python train.py --experts_per_token=2 --d_expert=128 --router_score="softmax" --balance_loss=0.00227 --lr_router=0.000741 --norm="rmsnorm" --tie_embeddings=false --lr=0.00217 --seq_len=1024 --dataset="wikipedia_en"
Below are experts of layer 6 (counted from 0) of a mixture-of-experts language model. Rows are named router (the router's row for the expert), gate (a neuron's input weights, with its number), up (a neuron's input weights, with its number) and show model dimensions 0-255. Each number is 128 + 32 x the weight over its row's rms, rounded and kept within 0 to 255.
Before each expert's rows: a language model's description of what the expert responds to. This comes from a sample of Wikipedia text that the model never trained on.

# expert 34
Infobox field colons. Colons and semicolons after field labels in infoboxes and lists, such as Coordinates:, Clade:, Allegiance:, Branch:.
router [164 178 119 142 131 125 122 179 113 130 125 151 126 132 154  95 133 113 101 119 179 133 176  80 136 128 109 183 128  92 134 123 160 130 103 123 136 107 117  80 134 100 143 163 135  95 138 113 154 113 132 188  89 177 120  87 112  87  91 163  98  95  88 159 127 147 188 169 150 111  76 142 166 135 150  96 144  66  96 151 113 149  74 198 119 172 161 174 152  90  93 129 148 155 112 110  93 122 144 154 121 141 145  88 121 115 134 118 203 183 117 152 121 112 150 144  99 137 147 111  59 141 201 164 160 114 171 136  78 116 117  78  92 186 166 108 133 143  93 165 199 132 142  99 153 107 127 160 119 140 180  64 145 102  92 103  86 180 124 118 120 133 108 144 111 133 119 107 110  64 101  98 104 128  53 231  70 139 185 120 102  93  53  44 107 107 107 103 122 172  98  89 170 133 158 161 160 124 155 109 111 166 125 120 108 119 140 105  94  77 188 128 104 166 130 106 120  93 108 107 138  98 169 166 103 164 103 127  98 124 197 122  81 106 169 135 141 160 121 143 132 116 128 179  92 182 125 106 142 109  85 144 100 170  90  91]
gate1 [ 63 129 140 164 137 160 151 114 117  73  60 173  95 123 171 152 146 129  90 140 144 126 162 149 147 127 127 104 147  71 140 122 137  85 107 139 111 155 144 137 114 125 139  67 109 143 116 132 186 133 128 144 158 105 100 148 118 100 118  97 137 150 173 140  78 170  89 133 108 147 118 185 162  52  65 132 109 147 137  94 101 188 168  98 107 168 123  88  99 103 122 134 181 113 147 146  73  93 102 107 119 147 121 143 115 122 176 113 137 165 105 100 104 145 136 114 144 180 159  89 121 132 121  91  63 182 171 126 145 166 100  93 181  76 105 151 115 144 177  84 112 165 117  93 150 113 133 107 172 138 137 138 154 180 109 107 161 166 134 131 160  74 120 109 197  94 147  51 117 104  62  88 161 129 194 186  52 133  91 153 207 176 100 157  93 112 159 140 110 148 183 106 119 143 102 127 116 121 205  91 181 133  97 152 120 129 144 111  81 135 143 117  86 143 125 147 115  65 114  93 105  74 199 173 159 175 147 140  95 170 126 140 180 123 123  95  98 121 157 119 146 128  94 197 146 136 181 140 130 147  90 163 109 141 154 145]
up1 [113 128  91 164 125 142 154 111 109 113 151 162 125 148 171 146 111  53  98 136 160 107  86 172  91 126  81 198  80 139 107 168 183 115 114 171  99 123 154 124 178 205 115  83 128 170 113 134 119 133  91 105 143  69  77 125  97 138 109 174 109 123 107 142 172 193 103 110  68 113 187 115 136 135 108 127 140 105 143 156 118 152 139 136  82 137  99 102 181 146 128 182 126 135 175 171 114 156 126 118 109  89 110 105 117 160 110  86 161 121 140 120 134  97 120 113 150 105  74 131 136 173 126  87 121  87 110  74 162 178 120  90 138  86 123 139 159  35 116 159 116 173 113 130 164 136 151 133 120 100 122 173 116 110 115 106 163 149 170  83 194 189  99 155  74 157 134 140  68 101 112  95 120 140 164 153  90 127 133 120 115  98 118 115 110 104  86 146 139 133 145 195 138 112 119 117 152  50 150 124 137 126  75 170 135 120  82  98 223  83 138 145 125 117 101 117  93  88 117 134 144  87 130 170 136 156 155 144 127 175 170 190 123 116 173 126 114 166 149 186  82 180  62  71 185  99 142 124  94 125  87 202 159 120 109 126]

# expert 52
Sports competition names. Words in sports league and tournament names, such as Cup, League, Championship, UEFA Women's, Champions, NCAA, Junior.
router [142 158 125 119 105  87 185 154 187 143  71  95  80 154  88 121 148 137 111 110 127  87 128 130 132 190 173 182 140  91 137 112 191  95 125 127 101 216 107 158 106 164 112 157 178 163 111 145 120 102 141 108 102 115 150 143 155 231 152 128 145 134 107 107 135 170 103 210 160 145 160  85 173 135  89 115 125 154 121 163 123 105 119 114 136 118 104 111 141 191 111 144 122 132 211 156 127  85 102 137 138 135 193  76 107  69  98 163  78  84 139 106 122 109  35  89 139  88 123 170 153 173 126 179 114 126 122 139  88 154 134 136  78  89 114 123  93 124 169 104  91  90 155 112  92 121 151 164 138 176 130 135 130 139 118 151 201 127 113 152 104 139 160 132 149 123 103  92 152 159 143 123 139 132 145 150 157 113 122 151 153 111 121 199 145  96 146 161 143 144  89 126 191 106 139 182  87 210 168 122 121 104 148 125 152 106 129 154 100 194  58 193 143 114  66  93 137 129  76  84 135 149 117 147 152 161 142 123 148 107 153 150 116  85 132 145 180  99  84 151 156 166 119 111 146 156  98 159  93 110 175 113  98  83 101 131]
gate2 [ 94 128  73  80  96 200 130 128 108  48 131  94 107 131 172 116 122 125 140  84 165 149  90 180 109 149  94 132  98 115 202  99 118  87 104  98 121 113 123 123 143  98 176 122 153 145 101 104 104 106 142 122 110  93 136  66 109  98 115 159 114  99 154 159 137 141 138 150 164 121 163 148 112 172 134 176  87  74 135 104  58 137 136 113 121 132 115 138 168 133 174 109 144 127  95 129 147 103 164 108 104 122 186 127 127  81  91  76 167 135 135 129 153 149 186 103 125 155  79 128 171 133  89 182 130 119  93 105 148 137  92 158 102 156 101  67 129 178 118 161 152 165 128  87 144  72 125 106 161  88 139 191 182  96 145 153  80 100 145 109  92 150 108 164 142 108 161  81 149 134  61 134 102  78  94 218 112 146 134 115 161  56 101 176  91  96 123 152  97 121  57 148  73  77  93 135 171  99 144 134  90 139 115  82 114 101 100 164  57 159 143 124  83 140 127 141 166  87  71 146 157 198 109 167 146 116  84 128 125  95 109 171 160 142 140 130 118 115 114 106 133 145  98 147 156 173 126  76 154  83 115 142  74 159  82 168]
up2 [122 115  88  80  85 182  77 150 118  96 119 146 132 122 144 114 130 116 115  68 155 171 116 136  76 154 122 102  68  82 172 108  64  96 101  78 104 109 118 156 104 174 193 117 144 160 142 123 137 111 174 162  89  67 131 119  88 108 146 142 124  82 135 113 112 139 141 161 143  89 165 110 166 176 158 181  98  98 174 142 124 105 150 114 120 118 151 110 131 162 168  81  87 104  97 151 153  68 156 103 119 176 176 106 141 101  89  95 174 128 100 158 121 170 182  91 157 142 100 151 164 136 118 148 119 106 127 132  66 191 122 155 148 124 122  92 140 176 125 147 128 164 131 102 141  95 107 127 114  98 117 173 189 107 160 135 142 106 133 155 151 194 117 158 166 148 180 144 160 105  92 106  83  95 117 165 136 174 175  76 153  37 115 152  91  66  86 170 108 105 132 145  97 116  91 181 144 139 189 114  99 117 100 101 141 117 116 161  65 180 129 137 105 140 118  97 125  73  25  97 154 157  90 180 163 135  75 122 136 135  98 159 191 140 100 102 130 121 158 175 140 145  97 109 139 161  83  73 133 145 131 125 117 173 116 106]

# expert 48
Uppercase code fragments. Capital letter pieces inside acronyms, call signs, country codes and chemical identifier keys, e.g. CONCACAF, ICAO, RCA, ECU, InChI keys.
router [157 154  99  74 187  86 118 148 122 112 120 149 148  68 178 114 145  84  95 109 128  95 154 114 135 168 197 135 103  91 127 162 204 122 123 104 142 155 147 178 145 204 126 181 140 103 113  97 141  96 118 197 135  66 195 115 121 116 104 155 200 146 159 101  75 143 166 131  86 106 157 117 150 144 168 139 119 175 168 140  80  98 118 163 186  79  66 113 135 139 158 113 133 134 137 101 132 120 209 169 182 115 133 100  98 123 115 102 131 101 109 128  93 150  67 152  82 131 122 217 122  94 111 157 108 126 115 105  59 186 101 120 110 144 153 104 125 132 136 150 124 161 124  84  82 135 167 166 122  86 115 117 121 137 117 137 133 132 158 149 116 132 159 114 108 133  75 176 126 110 117 128 138 150 190 184  82  86 134 141 118 153  97 131 176  95 156 116 203 147 129 141 167  99 122 189 149 186 122 103  91  84 162 138  88 134 149  79 126 150 135 115 150 143  88 110 141  90  65 139 110 129 176 145 136  55 167 134  94 143  78 138 155 112 103  93 124 110 175 141 144 160 146 155 114 157  91 144 160 122 119 214 119  86 123 103]
gate2 [151  96 132 104  97 104 121 232 146 113 156 184 147  87 166 105 120 134 135  97  99 128  97  82 117 178 173  40 169 106 110 156 128 162  99 186 158 141 102 159  90 151 161 168 128 133 101  87 129 149 113 180 114 123 110 157 125 118  85  85 130 114 142 137  96 188 151 156 160 122 166 138  87 129 149 166 152 144 107 131 113 101 152 133 115 148 128 126 117 117 105 204 181 161 162 191 107 128  78 128  65  92 147 129 125 166 141 138 122 101 172 103  83 156 130  57 206  65  83  99 126  77 157 111 152 120 114  95 102  83 134  60 166 139  71 108 126 153  67 110 142 128 173 103 113 142 111 133 117 120  81 127 110 101 186 119 120  80 131 107  60  93 118 165 155  82 180 131 133  76 167 157 126 115 100 123 114 139 122 132 183 116 102  62 140 158 104 137 158 134 146 123 105 138 158 137 127 101 171 177 144  85  98 130  83 148 161  85 143 126 158 152  77 131  69 117 147 170 157 193 141 182 101 114 163 136 135 146 138 139 137  99 101 184 174 109 119 174 159 141 101  97 149 113 161  81 132 133 187 135 111 172  95 157 128 172]
up2 [141  70 147 159 110 109 114 150 141  83 111 117 172 150  92  82 165 118  96 142 135 140  88 127 125  94 146  94 147 137 109 156 121 176  96 214  91 133 141 131 119 139 162 204 137 101  49 173 111  86 117 159 132 161 107 122 183 154 133  56 127 132 118  84 127 198 154 136 155 131 146 142 115 132 122 124 171 120 102  67 124 125  52 118 129 107 179 148 132 141 117  90 108 150 105 194  68 163  93 118 119 100 128 137 149 220 126 159 126 123 143 101 162 138 117 168 135 118  89 107 146 107 129 128 122 128 165 156 129  64 153 116 109 140 170 115  67 163 134  92 175 142 149 112 141 164 142 177 182 116 111 103  99 102 102  96  93 137 141 164  75 102  95  96 158 124 103 129 119  74 161 143 162 169 155 148 100 123  80 145 136 116  93  72 143 109  89 127 151 147 134 110 159 163 115 108  86 114 160 128 202 150  91 167  12 116 147 106 135  87 136 178  71 111 149 165 204 116 124 158 105 166 120 110 167 167 116 139 145 117 158  97 144 167 184  82 116 147 113 100 118 137 131 119 125  62  96 118 173 136 103 162 118 219 154 116]

# expert 24
Head and table delimiters. The noun head (head office, head coach), band instrument lists like vocals and drums, and closing pipes, parentheses or newlines in tables and lists.
router [141 126 164 134 144 160 133 127 124 128  88  96 184 152  92 117 123 107 173 127 152 166 145 139 114  74 155 115 140 104 137 144 133 165 103 109 193 108 113 149 111 164 125 149 136  93 169 176 149 153 104 116 113 107 134 107  66 116 154 138 120 164 134 139  71 127 115 114 105 124 153 130  89 118 142 134 136 109 114 123  98 121 161 137 162 193  77 135 129 106 173  48 159 127 116 144 134 109 165 138 128  75 134 122 126 128 142 126 102 154 220 142  87 148  32 108 122 128 111 207 136 136 140 100  63 117 145  96 115 119 135  81  89 121 194 176 126  72 112 145 120 121 177  89 104 166 134 141  99 149 165 114 136 116 155 142 112 135 146  84  77 178 148  73 168  65 144 134 132  90  47 148 152 137 145 138 137 107 112 156 102 155 124 109 138  92 122  86 133 149  50 140 133 163 168  76 185 112 177 126  45 132 102 161 110 139 131 142 142 159 152 143 117 180 134 122 149 109  56  37 109 145 216 166 150 132 116  83  79 107 165 103 120 115 103  91  89 162 139 118 122 187 193 158 119 157 135 200 192 116 142 104  82 160 138 138]
gate1 [103 110 165  99 165 140 105 160 168 137  86 179  79 169 155 124  79 138 192 113 137 132 153 116  86 108 114 103 132 168 140 119 117  73 143 165 148  67 127 113  94 107 137  91 132  90 172 122  72 179 113  86 155 158 176  72 108 107  95 136  94  95 129 145 167 172 136 120 148 120 126 121  55 165  80  81 156 165 139 185 161  88 116 160 119 146  84 158 124 100 102 108 140 115 125  72 141 139  86 107 111 170 111 115 136 171  76 155  80 136 168 189 155 100 116 138 166 162  80  96 135 148 116 142 175  82  92 107  97 158 142 146 145 121 126 105 138 130 170 134 108 218 104 170 118 103  76 167 137  81 109  81 152  73 101 125  91  97 125 183 134 158 140 138 162 139 154 156 121 114 163 151 156  77 133 168  73 156 115  98  52 185 189 113  96 113  88 151 149  75 166 107 166 114  86 177 132  93 169 149 172 151  81 132 137 162 145  86 141  91 141 121  64 184 101  93 120 174 123 102 186 125 142  97 152 128 163  89 157 171  85 169 115 150  87 119 126 117 140 165 112 147 114 153 141 124  88 166 109 123  88 110 147  95 132  91]
up1 [125 115 112 142  82 135 144 130  85 128 134  97 154 109 101 144 155 126  68 154 112  93 103 174 164 123 126 131 108 110 139 158 150 190 113 132 101 187 115 148 179 157 125 134  91 196  89 133 187 105 149 168 125  93  91 188 114 123 158 127 141 121 155  93  94 113 110 142 131 148 134 130 191 107 182 177 100 130 140  82  92 158 101  98 157  94 160  92 146 136 175 143 144 141 119 166 136  86 159 143 144  95 136 107 145  99 173  84 187 117  98  19 107 129 129 132 118  68 118 142 104 122 158 129  72 163 176 127 140 121 107  80  66 170 151 114 113 126 125 135 144  41 150  70 158 149 178  92 141 172  97 147 101 189 106 125 162 145 127  70 138 124 100 102 106 118 127 114 133 158 112 101 105 183 108  68 178  81 141 153 228  90  75 147 180 131 176 114 117 144  96 161  99 148 170  98 128 146  81 126 114  91 155  77 117  82 147 172 107 168 104 125 198  55 158 161 108  69 139 149  56 131 139 139  64 130 115 142 126  99 154  93 121 144 170 140 148 126 109 106 151  99 125 111 136 122 164  83 137 137 128 128 148 168  97 152]

# expert 26
Surname first pieces. First piece of a surname or given name split into word pieces, often after a first name, such as McG, St-annard, G-ugg-enheim.
router [153 127 140 135 204 167 110 116 109 106 160 128 147 126 118 112 120  73 116 132 146 131 145 107 119 150 148  48 197 127 142 105 104 184 110  99  75 116 143 183 155 156 143  43 123  96 154 130 141 111 138 116 123 139 159  69 217 115 167 124 193 144 234  89 189 154 152 117 137  94 133 175 104 128 127 186 106 150 140 132 169 210 139  93 116 173 131  93 165 166 162 144 179 126 152  74 134 153 146 117 111 118 155 102 129 121 122 120 104 140 129 137 106 153 190 111 186 146 108 120 110 125  69 112 148 161 130 181 164 155 156 129  69 101  88 106 173 176 104  90 127 209 132 161 165 138 142 145  93 102 101 164  87 128 140  94 186  81 116 163 138 123 138 151 156 141 130 136 162 151 150 155 108 137 106 148 127 152  95 154 166  98 149 116 128 132 131 146 123 107 151  99  47  98 127 169 131 141 118 109 132 133 203  73 150  49  82 107 138 149 112 125 135 132 208 135 145 140 141 172  99 101  69 100 158  77 123 143 156 135  77 119 199 170 127 137  82  84 159 139  90 125 127 131 142 149 138 121 113 137 152 136 111  87 120 154]
gate2 [137 113 149 138  63  92 152 143  99 180 127 142 117 145 137 151 119 159 121 109 141 118 118 182 116 175 131 131 163 150  87 191 107 181 138  77 153 104 150 103  77 111  63  89  99 164 114 143 112  65 129 121 175 164 143 142 134 125 185 140  85 158 144 118 122 171  89 232 118 118  92 127 116 163 165 157 172 130 115 160 133 126 136 128 126 125 126 102  85 116  69 114 146 183 143 171  98  98 168 184 157 116 136 101 107 126 110 112 128 103  84 104 212 171  88  88 170 113 106 136 161 127 122 136  89 164 138 174 119 152 171 132  25 166 114 131 142 103 160 149 127 143 139 121 173 127 139  90 150 181  99 162  88 114  84 143  90 164 140 136  54 112 135  84 177 146 131  66 186 103 107 126  88 168 144 182 109 153 148 131 145  96 142 162 147 117 112 146  88 170 182 101 125 167 197 194 139 134 122 107 100  43 107 118 165  70 130 107 130 142 100  90 158 128 165 124 119 161  39 116 138  79 136 115 162 107 153 143 113 128 109 107 159 110 144 103 133 141  95 141  79 131  91 158 130 128  85 156 103 120 168  88 177 150 138 154]
up2 [136 112 131 105 136 158 137  52 123  99  99 108 136 163  86  88  82 108 130 149 119 123 135  77 131  89 136  67 136 104 182 113 163 165 116 166 149 151 177 167  87  88 142 175 147 138 203 121 155 190 160 136  94 106 152 205 127  73 136 128 122 113 163 181 149 170 148  75 184 141 154 145 154 126  92 111  70  77 169  85  77 176 142 124 100 128 173 127 171 144 147 103 148  97 114  77 183 108 133 126 153 116 169 113 146  96 123 159 159 135 104 155 104 125 121 171  89 125 135  63 141 134 144  73 112 121 169 144 143 113  79 130 171 101 149 118 144  89  48 162 106  94 177 185  63 139 162 118 113  96  75 116  96  83 139  81 134 112 119 144 204 120  91  93  40 128 106 155 100 124 126 153 174 135 152 160 120 149 102 153 127 117 121  73 135 140 123  92 164  88 145  97 141  98  99  95 116 138 149 196 214 132 168 158 118 188 171 141 159 169  94 196 105 147 112 144 177 117 186 181 125 126 106 150 133  88 106 124 112 130 114 145 135 135 110  97 109 130 106 148 120 133 130  97 117 148 156 159 110  90 147 119 172 123 101 104]

# expert 13
Periods and decimal points. Periods, mostly decimal points inside coordinates and numbers, such as 41.875 and 7.19, plus sentence-final periods, initials and quote-closing periods.
router [166 129 166  71 159 142 150 109 132 178 116  90 114  87 134  86 150  83  89  92 122 119 120 133 148  84 112  70 112 139 143 120 159 135  89 146 178 138 137 116 188  96 142 145 101 108 145 195 138 109 101 118 159 156 125 116  87 120  59 162  84 108 158 106  83 128 157 128  90  92 142 123 139 151 139  69 128  92 109  74 122 118 135 147 134 110 103 109 164 135 174 196 115 148  76 128 141 116 148 142 156 119  81 138 126 122  84 116 189 134 160 131  84  87 129 166 120  59 178 172  31  87 113 142  82  78  85 117 113 109 118 110  72 132 176 125 106 149 149 171 142 171 147 115 140 182 139 193 102 134 150 130  56 151 131 109 105 146 127 130 182 147 115  86 140 112  88 116 162 152  90 162 126 119  95 107  98 168  98  70 138 167 128  60 108 121  91 123  91 196 153 172 111  99 114  81 146 118 166 155 125 182  68 102  96 135  88  76 102 138 116  91 105 143 134 111 103 157  89 112 139 122 155  51 114 127  96 166 185 148  85  76 113  77 134 127 107 132 112 150 108 162 128 168 151 164  88  73 134 123 106 198 100 194 126 126]
gate1 [122 187 141 116  81  85  91 132 130 108 116 129 118 104 112 118  65 162  73 129 115 143 143 117 140 177 123 115 153 134 108 137  89 130  95 116 157 130 139 142 136 119 153 168 186  89 159  82 142 165 148 136 189 119 148 124 164 157 113 180 166  76 123 108  95 193  90 131 130 132 140 137 121  52  58 144 106 121 153 138 159 119 138  74 185 167 114 143 127 142 147 122 113 153 106 132 168 158 119 184 149 128  82 108 148 109 119 114 135  70 156 144 109  79 173 171 170 109 186 150 127 189 159 169 122 144 101  70 124 131  94  73 145 118 138 147 176 134 137 210  79 164  87 139 103  72 200  88 124 116 154 149 141 129  91  56  88  97 100 200 148  78 167 137 114 139 175 120 129 152 122  87 123 130 135 134 120  86 127 136 161 140 137 128 115 137 169 117 116 134 136 252 109 184 160 135 156 140 130 120 114 111 160 160 113 124 165 206 119 228 110 101 135 142 171  81 116 135 134 119 158 101 137 162 142 127 146 124 111 101 111 169 122 118 176 155  74 121 115 195 161 120 119 175 122 105 121 127 164 116 145 170  70 137  95 181]
up1 [136  97 125 145 145 168 170 178 134 144 113  59 146 164  90 141 125 127 213 144  80 134 126 168  99 155 124 137 145 143  97  72 158 142 219 108 108 174  96 145 144 152 129  97  90 149 144 134  86  96 166 139 121 114  93 132 115 118 102 106  87 146 105 124 130 120 164 179 140  98  91 125 130 176 189 110 144  97  95 139  93 140  58 192  89 103 159 124 121  82 150 159 136 147 103 160 110  96 148 130 121 138  84 183 110 148 114 170  93 159 101 124 111 118 141  73 107 147 144 124 149 138 109 143 141 134 132 198 116 111 178 161 159 125 176 115 108 177 155  94 202  51 126 160 110 170 124 144 155 135  77 124 125 108 134 152 164 111 171  68 106 151 116 133 116 138 102 143 172  78 113 136 128 113 136 111  83 139 103 149  92  89  99 143 129  80 102 145  99  65 203  65 127  62 171 131  97  89  99 123 161 137  59 109 164 122  80 106 151  53 102 144 137 120  85 138  96 153  80 121 128 160 141  75 127 125 126 117 177 154 195 111 114 131  65  85 170 132 135 114 173 146 173 106 154 124 133 150  73 119 141 130 211 159 150  91]

# expert 2
Government titles and nationalities. Political and military titles and national adjectives in government or war contexts, such as President, Secretary of Defense, Governor, German.
router [133 175 139 111 117 108 108 129 149 138 116 160 105 175 117 115 165 136 138 130 154 119 145 156 126 123 109 160 145 145 110 152 185 196 139 147 111 141 158 177 114 111 129  77 150 150 140  92 166 161  84 146  68 150 142  86 113 126 129 162 146 184 152 111 153 122 133 155 132 163 103  98 106 139 137 185 149 176 149 224 121  55 109  92 125 137 141 145 140  79  81 159 157 143 128 152  95 102 102 191 131 123 118 147 149 124 118 156  79 102 144 112 105 191 133 129 176  62  92 158 162 121 101 169  57 145 153 169 173  54 150 114  97 100  98 189  89  74 221 118 120 123 126 137  61  74 117 145  78 229 125 145 159 143 144 140 162 111 168 116  53 113 154 141 164  75 113  84 153 141 160 105 128 109 120 157 220 122 114 163 117 124 149 161 168 150  87 115 143 146  94 140 161 111 131 159 173 183 129  62 128  91 114 135 104 172 104 169 185 126 187 146 117 146  88  92 181 155 106 128 113 185 152 157 124 155 126 149 155  93 107 142 115 155 125 176 127 109 149 108 159 131 118 111 105 148 104 152 180 125 118 143  97 108 129 140]
gate0 [138  94 170 103 191 142 145 128 153 160 128  64 114 136  61 167 125 135 139 190 116 114 180 143 105 131 155 129  32 106 109 108 103 169 113  80 111 207 130 135  67 147  13 156 122 111 181 101 128  98 163 138 135 116  96  84 118 150  97 101 103  41 137 134 142 165 147 133 174 152 133 129 164 158 114 146 152 150 118 150 171  81 152  83 153 112 192 133 128 146 144  90 112 138  99  86 142 162 115 128 132 159 116 141  65 123 108 141 124  97  90 156 127 108 182 132 140  85 178 145 124 113 140 140 126   6  93 146 115 104 146 128 103 136  90 131 122 180 168  87 152 114 119  89 130 121 109  97 195 175 130 115 204 104  95 143 141  67 156 142 108 127 139 112 136 143 133 146  83 136 115  67 143  68 105 122 151 107 107 152 161  76 131 187 174 147 109 132 118 159 155 145 118  86 128 111  95 117 148  71 138 109 128 139 140  50 106 131  70 166  93  57 121 140 156 138 120 104  66  75 144 135 191 169 140 115 129 107 127 109 110 161 160 112 155 137 119 161 109 150 129 112 131 136 118 152 137 135  85 181 112 136 140 135 167 138]
up0 [119  93 191 128 182 103 129 165 128 124 128  87  89 139  88 151  90 121 133 161 111 120 161 144 124 143 138 116  86 112 131 137  81 154  93  93 103 187 142 139  73 161  24 164 152 110 167  95 134 136 140 155 150 108 103  87 118 150  97 102 106  47 179 154 168 176 135 147 127 137 119 143 137 173 116 145 152 181 111 171 144  79 152  92 145 107 214 127 137 158 129  88  78 156 101  85 142 177 101 127 100 132 136 148  74 130 140 163 114 122 110 136 151 111 177 135 149  88 151 124 101  97 116 106 145  11 129 125 132  95 163 151 106 137  94 131 149 173 135  53 153 116 116  80 129 135 155 106 179 174 178 122 206 107  87 132 129  82 161 153  94 115 151  68 134 149 136 153  89 158 114  85 170  54 126 117 137  94  98 145 155 103 130 166 213 148  94 100  99 179 140 132 137  93 155 103 136 125 186  73 144  98 114  92 146  68 103 130  91 183  79  64 148 151 114 104 137 117  65  88 141 127 179 164 121 126 140  87 122 112 127 153 177 130 143 112 116 181 110 138 162  94 159 113 130 134 142 136 111 169 124 165 126 141 121 126]

# expert 6
Place and unit name heads. First words of proper names for saints, forts, mountains, battles, military units and streets, e.g. St Margaret's, Fort, Squadron, East Dulwich.
router [140 156  97 140 121 104 107 117 131 143  95 141 111 171  94 133  99 134 157 107 132 141 170 107 100  92 142 133 155 146 158 168  85 135 150 103 101 101 180 167 114  73 101 109 117 107 142 160 117 224  79 165 134 106  72 112 128 161 144 110 110 156 149  96 203 126  74 135 136 106  79 132 123 150 187 164 210 217  88 145  88 131  92 100 153 165  99  97 158 112 147 111 183 155  55 141  83 116 118 197  77 118 129 193 116 106 139 147 140 119  71 123 142 175 128  99 143 104 132 159  56  97 113 127  88 129 147 169 149 140 118  64 136 106 144 181 157 116 141 135 112 123 158 178 116  93  98 112  72 163 135 185 155 117 157 140 124 154 186 109  96 110  98 152 137 110 131  98 136 171 141 109 113 145 134 117 166 101  82 169 112 120 179 123  80 180 143 112 168 199 121 117 108  68 150 191 143 118  94  88 110  95 130  86 110 129 150 155 151  92 170 102 142  79 139 108 171 142 110 156 112 174 126 158 147 126 107 171 103 128 153 114 179 193 225 147 131 176 155 116 158 170 182  97 122  93 113 146 114 127  91 130 128 135 105 115]
gate1 [162 124 122 131 119 122 113  99 136 167 141 135 158 109 172 148 146 118 144 147 113 156 185  75 190  68 206 151 148  96 132 178 164 139 134 170 148 129 100 154 134 152 147 132  83 129 168  97 135  81 165 121 114 105 100 101 177 106 130 126 143 147  82 137 125  99 129 132  89 161 143 166 104 172 135 113  67 137  62 118 134 109 118  93 104 110  63  88 120 131 154  99 184 106 139 126 153 155 180  90 133 169 183 146  97  91 145 145 179  69 107 115 139  85 154 202 145 128 121  73  96  93 118  99 178  61 104 122 132 110 106 118  79 115 110 150 184 105 156 170  87 109 140 156 178  83 147  82 163 167 103 132 123 144 124 101 148  87 135 169 151  70 114 152 128 128 156 137 125 149 100 141 131 101 114  92  96 119 104 111  96 106 174 172 158 101  93  86 139 145 173  94 116 196  97 119 171 100 165 127 148 136 123 102 134  64 150 163  83 100 153 170 125 176 115 178 135  97 132  97 146  98 153 140 158 161 132 112  52 199 175  14 148 114 179 162  86 129  75  96 140 157 119 115 155 102  84 130 165 145 141 179 101 133 101 151]
up1 [152 157 108 119 153 112 112  92 124 162 156 114 135  91 143 156 140 119 170 144 126 124 185  58 169  57 207 153 170 138 137 162 176 134 143 175 157 119  91 142 160 150 144 139  81 116 192 128 115  77 166 115 120 130 115  73 174 125 140 110 149 153 104 147 107 119 119 166 110 144 172 152  93 175 142 122  53 132 101 113 115  97 132  98 135 117  59  73 150 105 143 101 197 145 158 109 135 185 212  88  92 180 184 124  80  95 126 147 171  81 103 106 110  97 132 161 141 102 116  79 102 119 141 109 181  85 102 122 128 100 135 146  54 103  96 153 164 100 119 138 129  90 131 160 144  76 158  87 177 145 130 138 140 120 152  88 161 101 102 162 137  83 109 128 111 110 164 159 124 145  97 165 116  98 112 115 116 130  74 146  94 133 182 155 138  83 140  76 158 153 197 124  87 190  89 129 190 117 149 122 173 120 121 108 122  80 137 165 105 125 162 152 129 190 112 169 108 105 136 119 141  95 167 117 150 166 148  89  32 165 139  33 150 118 169 167 102 121  94 118 146 131 145  97 135 108  86 142 139 132 139 166 102 139  90 137]

# expert 33
Census ethnicity tables. Race and ancestry words and % signs in census breakdowns and vote tables, such as American Indian, Pacific Islander, English ancestry, 0.37%.
router [138 137 154 113  90 123  74 138 166 180 109 142 120 100 136  87 165 114 123 109 101 167 121  87 166 108 126 111 176 111  95 103 174 113 152 136 123 158  97 113 151 183 133 203  79 146 148 162 153 148 149 136  61 105 176 142  52 110 137 117 171 163  94 131 145 155 141 137  78 113 111 135  98 100 100 104 125 115 158 140 108 147 122 111 172 140 131 102  48 147 112 120 102 136 152  58 108 164  98 136 132 145 172 134 130 165 155 125 111 132 131 117 119 146  64 112 131 143 113 111 151 127 101  49  87 153 120 111 192 118 170 176  76 117 109 152 163 101 121  85 187 149  87 111 148 197  71 140 115 169 142 153 140 189 175 155  52  97 117 146  32 130 140  84 159 168 119 121 110 108 130 148 102  89 135 175 108 109 164  79 121 147 100 155 144 133 131 195 184 170 148 110 117 104  90  96 136 134 178 140 131 113  81 116 172 118 155  99 150 147 131  75  92 175  52 131 155 104  87 168 144 124  76 157 177 154 160  78 146 141 111 140 158 141 159  81 194 140 186  77 142 141 175 135  92 103 150 160 139 135 100  91 122 106  92 130]
gate0 [145 152 182  64 112 112 184 102 121 108 124 129 130 150 142  89 127 107  83 160 155 114 156 144  93 180 157 110 185 179 167 118 107 131 150 139 122 136 129  61 196  92  47 137 105 136 151 158 140 189 102 142 118 141 147 150 124 151  85 104  91  95 180 161 147 151 138  64 140 105 153  92 141 134 183  69 109 129  90 140  90 134 118 117  62  32 140 151 147 114 116 147 137 146  68  81 129  98 115  97 103  86 118 124 145 118 135  80 124 133 183 105 114 117 130 108  68 177  75 116  54  85  84 138 163  76 102  99 163 106 125 125 144 109  80  88 110 150 109  84 140 162 118 108  82 199  99 140 105 142 100 115 131 205 112 154 123 123 100 126  78 107  71 131 106 184 159 135 148 103 139 109 102 166  77 136 101 154 150  91 150 122 133  99 164 152 113 151 130  90  82 141 125 145 127  85 118  95  85 136 168 150 177 127 156 174 176 128 160  65  75 134 117 131 137 107 175 169 136 144 144 106 185 157 140 184 147  81 160 163 117  79 178 129 162 159 152 187 136 127 104 144 138 165 139 123 120 129 115 136  73 122 160 150 103  79]
up0 [124 114 122 115  96 115 164 109 143  89 102 149 147 147 163  53 108  65  56 154 113 121 129 169  81 137 131 138 164 183 157 135 155 123 143 153  97 128 146 134 142  75  43 136 119 150 139 143 137 187 111  99 102 156 111 128 130 159 128  74 107  93 160 124 118 176 163  55 149 147 157  98 128 114 150  68 130 110  80 142  58 132 141  77  93  62 133 101 128 175 143 112 145 142  97 105 148 119 120 124 148  67 122  81 128 147 193  86 131 177 202 108 132 102  79 132 118 152  88 181  50  95  67 146 164 117 101 105 122  93 136 119 132 100  69  98 125 183 120  95 125 160 141 134  59 167 127 108 117 102  91 139 128 141 155 129 120 152 127  89  94 114  45 115 107 131 121 153 147 143 161  99 142 166  99 124 132 157 132  94 132 120 122 135 169 147  98 143 118  79  88 156 133 143 124  78 114 173  72 111 184 157 164 169 203 119 185  81 203  51 136 133 155  68 121 150 177 147 162 135 103 144 157 145 127 160 167 134 111 156  90 107 165 154 158 143 136 140 106 108 115 186 149 175 153 135 105 115 121  97 104  78 115 111 112 100]